Below are experts of layer 9 (counted from 0) of a mixture-of-experts language model. Rows are named router (the router's row for the expert) and show model dimensions 120-159. Each number is 128 + 24 x the weight over its row's rms, rounded and kept within 0 to 255. Numbers have three digits each.
After each expert's rows: "comes before" lists some tokens at least twice as common just after its tokens as in all text. This comes from a sample of Wikipedia text that the model never trained on. Tokens count by the router's weight.

# expert 19
router:131085165136049116161111152185146137126113141135123118116146121180129109130138144155135118134124144139126115118151107145
comes before: " the", " a", " first", " f", " b", " s"

# expert 8
router:098108117108115096119114143088134127114107140128166132123129149125126141103148184096088187127095123110142155124130092137
comes before: " The", " He", " In", " It", " This", " She"

# expert 4
router:117135138137078119160139107136146127094071122160075101123137146129109142119127164137143122136084101144133152147123113152
comes before: "201", "200", "1", "202", "199", "2"

# expert 3
router:115137118135092126088106101121150108117169138149089128118083146136142175136124149130131209141170122116164137154139138089
comes before: "-", "|", "==", "The", "===", "In"

# expert 18
router:143103100164115138143101099125157172168097119123128134087117121119153109156155146175155057139112130127138122132124109132
comes before: ":", "wards", "cc", " by", "chie", "uthor"

# expert 17
router:126181120072163161125113092125136167113109093108118114079149108096140153130144110117129152170171096113105141147132130113
comes before: " |", ".", ";", "–", " |\n", "%"

# expert 10
router:110124168124108144129144108100131104091130131126156112120126142120135140119126106174131129144130147101120118099130146092
comes before: " of", ",", ".", " was", " and", "'s"

# expert 1
router:109089114089117105110070108105111110130144131154133145117160082138125095151137107141131098132110151115124092097110106125
comes before: "ed", "ing", "s", "ion", " of", "ation"

# expert 11
router:140122166130095123113129119127120102127150138151116154163152112118095109142093135084089102126153128112101118110115173111
comes before: " the", " a", " to", " by", " in", " on"

# expert 6
router:095109121108095110148165113159128159098131139092142135165126131122114153094124102118136144184107135123121137113143133131
comes before: " and", " ", " he", " which", " but", " the"

# expert 2
router:111136117125125143185141164157094147136104158137123161158136124189100121101124147099103099107131159152116103129159159093
comes before: " the", " a", " his", " its", " this", " he"

# expert 13
router:127133141130119154121160139106107147110142128145153114128114093133116173121107108149146150131128107139111118105175167126
comes before: ",", " |", " (", "\n", "'s", " and"

# expert 7
router:130153123118139142153131145112135173105142116124091096084129106078096136122120085127138182106124153099071106120091146118
comes before: ",", " |", "–", "\n", " (", ")"

# expert 28
router:154123147105153148127125124104108153109123118138121131071145109081161131144114113152112127131142122105123094120171148122
comes before: " of", ",", " in", ".", " and", ".\n\n"

# expert 16
router:121159091111088107116118087171147095093156124103106145178120168089154147133148129133145140145134156168140134141121100099
comes before: "0", "4", "6", "5", "9", "8"

# expert 30
router:096109130127092143082131109162137126146106099133143155111136133191133136106114174119132137102114104124138120157141124128
comes before: "0", "1", "2", "3", "4", "5"

# expert 23
router:134124146069043133117134131137114177109133144118132131119123088168097121117130140147117131120102166127102144118138116127
comes before: " ", " S", " C", " L", " P", " M"